config.toml
moe_layers = [0, 1, 2, 3, 4, 5, 6, 7]
normalize_top_k = true
routed_scale = 1.0
groups_per_token = 4
init_std_router = 0.00847
norm_eps = 1e-05
tie_word_embeddings = false
max_seq_len = 512
dataset = "wikipedia_en"
Below are experts of layer 2 (counted from 0) of a mixture-of-experts language model. Rows are named router (the router's row for the expert), gate (a neuron's input weights, with its number), up (a neuron's input weights, with its number) and show model dimensions 0-255. Each number is 200 + 40 x the weight over its row's rms, rounded and kept within 0 to 999.
Before each expert's rows: a language model's description of what the expert responds to. This comes from a sample of Wikipedia text that the model never trained on.

# expert 56
Description: Verb endings, table pipes. Suffixes ending verbs such as -ted, -ed, -ing, participles like used, built, released, and pipe separators in election or results tables.
router,278,169,238,202,251,217,177,156,256,124,227,255,204,154,277,121,233,230,201,267,97,220,220,156,159,226,200,204,203,205,148,255,161,239,226,227,184,168,269,126,147,217,245,192,203,179,170,191,138,210,127,278,242,225,202,159,160,173,202,181,200,228,213,162,160,158,197,235,229,188,236,209,164,201,96,236,178,220,205,304,130,200,236,274,160,178,177,242,196,285,222,197,200,133,234,237,184,223,169,174,241,122,211,160,158,227,177,293,224,201,221,201,241,184,224,189,269,191,190,240,136,193,211,214,235,289,231,193,231,273,229,122,211,262,223,170,188,178,241,161,205,292,183,179,181,204,188,154,287,238,241,141,198,293,234,195,178,201,173,200,197,206,213,136,170,117,190,220,268,145,260,184,208,198,160,176,112,290,234,204,150,189,215,227,257,182,201,152,191,146,247,228,200,180,198,219,131,154,197,190,150,206,246,162,225,199,164,186,145,239,203,176,177,183,224,204,187,170,216,216,148,236,230,173,205,246,245,162,166,121,220,242,184,185,173,189,224,226,161,160,224,251,203,181,190,199,239,191,164,228,235,139,208,194,178,182
gate0,210,216,234,251,190,143,183,251,187,176,270,153,249,179,221,236,242,226,211,214,155,183,194,177,167,204,230,138,240,221,267,295,263,224,241,222,209,215,189,218,195,254,179,215,220,184,176,233,209,136,228,142,237,204,260,190,187,168,245,199,178,196,182,184,159,258,231,235,236,279,174,169,138,122,168,224,251,120,165,160,221,170,269,151,210,183,183,211,166,134,190,270,206,167,156,246,241,161,279,186,156,194,156,181,192,247,178,223,142,125,289,192,211,190,154,144,211,194,184,237,199,239,208,215,254,234,216,237,219,241,209,230,221,166,149,179,151,219,192,175,104,171,170,194,195,122,176,174,176,251,178,225,153,175,206,188,176,213,245,216,263,128,175,208,260,201,189,223,169,241,155,213,189,178,164,189,155,305,163,191,169,262,169,215,172,189,129,179,226,149,152,248,245,177,252,203,147,177,201,150,251,263,273,212,209,162,191,113,162,261,221,160,282,219,179,183,165,165,200,199,216,187,147,206,168,169,192,195,264,188,211,202,158,231,209,215,185,107,175,160,144,168,120,213,190,188,175,71,157,246,101,186,191,167,179,235
up0,190,235,236,175,277,121,215,165,222,216,216,186,239,182,284,194,180,177,165,187,171,212,226,283,215,114,238,162,267,214,174,201,221,203,242,213,186,177,228,174,196,216,270,170,266,277,229,247,250,245,138,265,141,161,200,177,253,182,243,182,225,145,242,195,281,196,252,182,208,160,165,225,257,214,201,212,173,182,227,185,200,178,155,130,143,171,226,194,185,259,275,187,255,136,154,207,173,184,226,194,238,198,137,226,142,210,281,145,195,241,159,218,190,248,218,170,218,241,148,145,207,265,221,185,215,165,168,139,180,219,195,198,196,213,249,205,227,205,162,185,201,244,215,248,235,203,275,244,183,210,174,130,268,165,194,196,228,233,224,227,169,212,252,174,183,205,143,197,206,151,203,228,227,168,200,191,231,212,230,176,246,174,218,166,165,225,181,146,211,251,271,203,188,201,103,220,252,223,192,245,192,212,166,279,197,115,214,107,137,209,173,198,200,226,299,192,105,176,209,180,227,149,202,197,241,191,124,185,235,169,210,276,255,232,234,204,239,205,140,120,225,133,146,206,205,222,245,207,73,222,145,139,157,142,183,182

# expert 35
Description: Early word pieces. Initial letters or syllables of capitalized terms and names after adjectives, such as Gl in Golden Globe, F in Fire, sc in landscape.
router,155,219,124,206,114,201,225,217,221,155,227,182,186,173,202,200,229,126,281,304,200,173,210,248,187,200,246,229,248,249,248,234,170,251,161,219,128,197,103,166,209,176,151,236,177,227,205,201,246,144,269,211,247,138,267,144,189,192,250,221,183,235,213,202,238,255,184,198,199,172,197,106,183,202,187,258,239,158,207,241,183,209,203,154,150,216,259,203,158,166,150,194,235,238,199,228,187,156,243,156,182,177,208,170,145,183,163,297,226,240,228,152,227,246,209,201,130,183,194,269,145,166,214,114,204,166,283,203,219,252,183,160,159,173,214,209,216,179,243,154,207,223,219,116,139,210,231,146,242,247,235,199,178,192,230,227,173,178,240,268,172,196,282,218,189,126,151,253,202,208,257,184,264,166,164,220,175,215,191,186,275,198,151,272,222,207,198,147,186,202,201,174,260,221,157,240,216,262,236,187,316,150,245,154,222,183,215,163,168,136,173,247,241,170,179,168,165,155,164,156,226,135,217,187,174,172,170,210,125,262,205,213,286,238,226,140,206,198,253,225,215,185,242,187,232,164,198,127,153,182,190,230,216,225,177,230
gate0,167,179,156,230,176,206,245,271,193,183,211,224,230,219,241,184,216,159,173,188,200,148,223,250,136,193,195,246,195,197,166,131,173,249,159,127,230,205,154,161,214,179,134,239,123,277,185,126,210,143,328,208,132,249,251,272,175,212,160,245,230,132,263,213,261,167,179,203,255,187,167,184,228,231,176,208,224,175,235,147,208,233,172,202,210,181,199,229,156,157,207,267,183,130,192,199,245,166,239,277,171,204,210,248,221,211,236,188,188,188,215,186,121,231,226,149,193,208,237,223,176,134,125,187,260,254,186,156,239,144,191,194,191,185,221,194,160,194,255,175,117,178,149,183,244,218,187,248,282,196,252,231,160,307,248,293,209,207,270,267,133,186,216,236,189,177,159,222,192,181,240,213,238,171,219,300,199,234,244,157,229,188,157,173,229,185,200,300,229,185,222,243,245,186,201,163,224,198,226,179,228,187,202,240,153,163,194,217,182,205,206,195,188,182,217,275,182,192,205,183,236,214,191,147,166,99,193,186,200,130,144,217,289,259,287,167,200,219,227,220,227,203,226,179,198,188,218,187,157,235,178,255,273,268,190,237
up0,112,149,178,170,152,232,257,172,177,185,218,220,170,207,206,195,249,174,220,214,287,156,265,245,224,215,206,220,205,139,273,213,176,194,223,132,282,254,219,197,138,159,175,215,180,200,187,193,213,117,243,237,250,239,197,281,225,132,220,201,181,180,209,180,212,174,212,227,239,202,209,184,162,267,255,223,165,188,212,216,161,196,127,204,211,171,212,205,195,134,186,207,189,177,203,195,173,169,223,226,274,195,173,215,158,171,189,192,195,190,201,248,124,209,181,191,257,146,181,190,214,158,103,237,233,187,287,229,269,132,177,218,235,211,258,245,213,153,193,199,226,248,178,85,253,205,184,203,199,180,250,199,162,148,234,216,238,220,119,246,183,231,191,207,125,286,267,246,162,221,231,236,232,212,138,264,208,103,177,201,243,205,162,239,206,149,209,222,168,215,166,168,253,215,182,186,292,125,200,202,189,177,187,262,179,231,259,128,128,280,205,225,257,170,186,147,159,216,185,239,217,162,187,123,188,253,176,182,211,260,166,243,269,258,294,193,285,219,268,246,202,258,217,227,177,201,235,191,228,182,209,244,184,186,172,202

# expert 20
Description: Determiners and separators. Determiners a, the, this, any, some that begin a noun phrase, plus stray punctuation in URLs, lists and table cells.
router,264,101,205,219,205,158,201,234,261,137,221,159,226,193,186,298,271,222,204,147,166,252,190,225,231,162,127,154,151,173,212,177,213,157,173,140,185,168,227,266,199,198,147,152,182,244,215,125,233,238,195,190,208,202,183,165,205,208,137,193,73,195,223,172,170,211,202,189,218,185,253,193,269,144,164,213,108,225,223,222,234,240,137,177,236,217,220,163,190,222,258,261,204,138,199,176,186,157,241,271,179,147,151,170,162,192,145,190,217,230,184,231,165,256,175,189,186,222,210,152,222,168,213,233,112,216,249,175,163,155,242,129,239,183,153,215,208,218,172,178,249,154,226,217,251,202,193,197,174,194,210,147,202,190,155,186,145,145,170,234,165,153,214,213,231,225,202,175,180,210,184,232,166,217,232,218,273,127,223,183,209,229,198,210,242,198,149,179,253,258,211,169,216,205,275,290,282,209,168,177,166,210,143,239,231,179,256,216,249,218,216,231,186,234,195,181,164,270,218,231,254,197,255,199,155,193,152,141,238,164,189,249,213,240,219,237,205,279,226,253,169,122,147,184,214,251,184,268,73,129,253,139,189,199,132,171
gate1,212,223,216,153,160,247,225,212,227,280,210,87,208,187,202,171,214,165,224,202,183,165,211,237,202,212,270,195,225,214,245,198,212,263,145,193,239,288,227,241,149,226,266,200,256,202,217,172,213,185,227,174,231,129,215,208,161,245,276,264,239,277,157,187,150,173,207,243,251,204,218,188,218,124,251,252,199,174,235,296,228,179,183,195,201,149,285,190,191,214,226,127,165,184,184,154,211,171,203,227,263,233,239,221,253,155,149,222,144,205,187,192,165,216,177,166,145,197,173,205,186,233,258,289,165,164,306,249,223,241,226,219,169,159,200,226,196,207,226,171,224,208,201,233,186,256,266,267,186,181,277,174,227,133,186,136,149,220,246,149,229,200,164,254,197,186,181,225,187,146,179,180,220,138,206,131,165,242,179,168,230,124,165,248,172,127,244,215,228,162,211,209,219,221,212,234,153,244,162,252,198,182,205,239,230,123,202,127,199,165,171,136,255,290,203,231,188,174,204,227,252,259,187,206,112,183,167,214,208,162,153,149,234,231,83,217,180,197,247,246,164,141,146,202,165,120,224,184,216,189,199,205,192,252,210,187
up1,199,172,160,220,162,199,208,165,134,120,116,263,209,205,179,102,175,186,163,198,225,237,211,248,175,173,270,189,181,203,180,206,218,218,262,150,186,254,176,211,171,249,266,222,157,269,171,278,169,193,266,200,251,182,182,190,115,213,222,321,226,142,212,219,203,214,171,141,119,299,194,203,154,198,264,160,229,217,188,239,176,229,109,236,108,234,184,199,254,218,190,184,244,166,217,233,220,167,160,178,233,250,241,253,213,240,212,180,220,242,204,145,100,243,218,236,197,191,158,143,217,229,210,210,185,231,205,174,149,211,172,206,162,190,200,170,227,192,170,265,212,155,189,166,187,189,144,172,128,199,208,156,206,149,167,172,133,227,190,237,262,186,214,152,243,130,185,241,228,124,228,183,182,205,215,146,130,189,200,244,223,257,124,188,139,211,171,188,193,152,228,193,197,182,271,212,205,163,236,182,260,174,222,159,194,214,242,181,161,223,225,247,188,247,229,155,153,209,230,157,252,92,212,223,212,185,244,197,172,231,231,209,213,243,172,207,172,232,174,188,271,239,84,139,218,225,159,212,164,240,270,165,168,168,237,147

# expert 14
Description: Articles after prepositions. Determiners the, a, his, their, this right after a preposition or verb, and of in phrases like "A member of the".
router,191,191,140,286,171,180,180,321,183,177,253,136,198,183,142,206,232,207,143,165,178,263,136,234,178,158,137,100,143,219,170,157,176,186,144,217,199,199,224,210,232,135,189,169,123,175,176,203,192,248,202,197,193,196,180,222,186,235,178,274,138,236,130,161,200,171,275,204,184,148,184,167,281,244,162,205,219,119,240,208,238,170,161,251,149,252,273,190,195,197,178,205,224,262,239,256,178,164,200,244,183,147,194,174,137,209,145,263,193,270,231,203,180,240,196,190,210,254,194,228,202,165,224,178,207,180,275,241,184,74,141,155,209,283,226,211,220,175,144,206,255,173,199,200,245,185,154,119,216,212,160,229,210,261,155,181,207,180,161,241,167,221,91,228,245,227,199,188,186,198,246,270,169,171,232,181,209,161,205,197,201,248,180,198,242,184,266,199,269,163,231,150,139,205,266,168,205,192,187,234,225,192,159,186,210,276,238,252,280,234,215,208,248,181,147,216,225,275,150,205,249,167,253,213,224,271,239,187,222,214,184,231,154,177,212,279,157,221,251,201,168,188,142,216,203,204,206,168,200,234,180,155,211,246,198,215
gate0,134,149,138,232,244,236,175,216,254,135,232,226,237,172,184,154,229,148,174,137,227,258,264,275,192,188,189,225,190,139,223,182,280,241,228,184,221,194,241,238,153,151,214,194,190,192,147,174,204,164,140,167,233,208,224,146,281,197,210,227,206,148,213,160,163,258,218,182,263,166,208,174,192,209,144,201,160,166,242,264,199,231,201,145,119,224,199,278,113,247,252,235,206,174,150,207,138,206,220,189,279,216,215,210,192,271,228,145,224,236,209,199,183,216,163,169,176,150,259,172,172,166,129,226,173,216,205,166,203,310,151,222,268,226,137,207,216,225,172,199,205,193,199,266,211,180,122,180,249,251,216,186,210,238,229,128,204,89,219,239,205,227,217,203,185,202,206,154,179,159,222,168,170,203,198,210,186,269,201,232,281,217,180,247,275,169,185,199,195,145,214,171,210,182,195,158,234,165,215,188,196,204,179,223,160,187,215,170,223,243,231,269,179,206,268,181,201,184,240,216,176,152,252,190,214,204,144,248,254,154,193,204,223,155,181,216,312,261,145,152,202,256,308,145,308,240,221,176,206,269,181,204,238,191,164,267
up0,142,179,197,195,184,206,260,205,196,192,202,186,213,116,258,162,180,230,212,182,244,225,224,122,205,86,181,159,117,210,248,174,233,131,178,139,143,162,95,215,259,234,184,241,231,105,281,211,166,240,158,226,121,243,244,215,230,160,175,192,155,191,161,237,194,259,143,274,157,270,212,195,184,136,186,145,198,194,216,210,185,232,197,194,205,202,184,206,170,269,214,160,210,228,214,155,222,213,217,181,245,168,222,176,117,172,207,255,203,250,148,245,215,186,252,184,199,207,183,241,210,179,214,194,103,201,211,141,126,141,183,163,188,167,246,203,170,141,124,212,177,183,175,200,260,212,198,156,219,231,210,123,136,198,192,251,207,234,173,120,216,206,166,219,262,260,211,146,183,231,225,165,253,206,272,168,186,185,182,106,187,139,210,196,251,205,182,176,218,258,211,198,217,254,218,241,232,223,220,252,193,202,243,201,122,211,218,173,233,124,168,186,145,223,203,190,176,215,219,254,193,274,199,257,178,172,223,230,114,168,238,206,244,245,241,176,142,165,231,237,185,149,228,243,194,193,218,176,224,170,128,258,158,234,144,116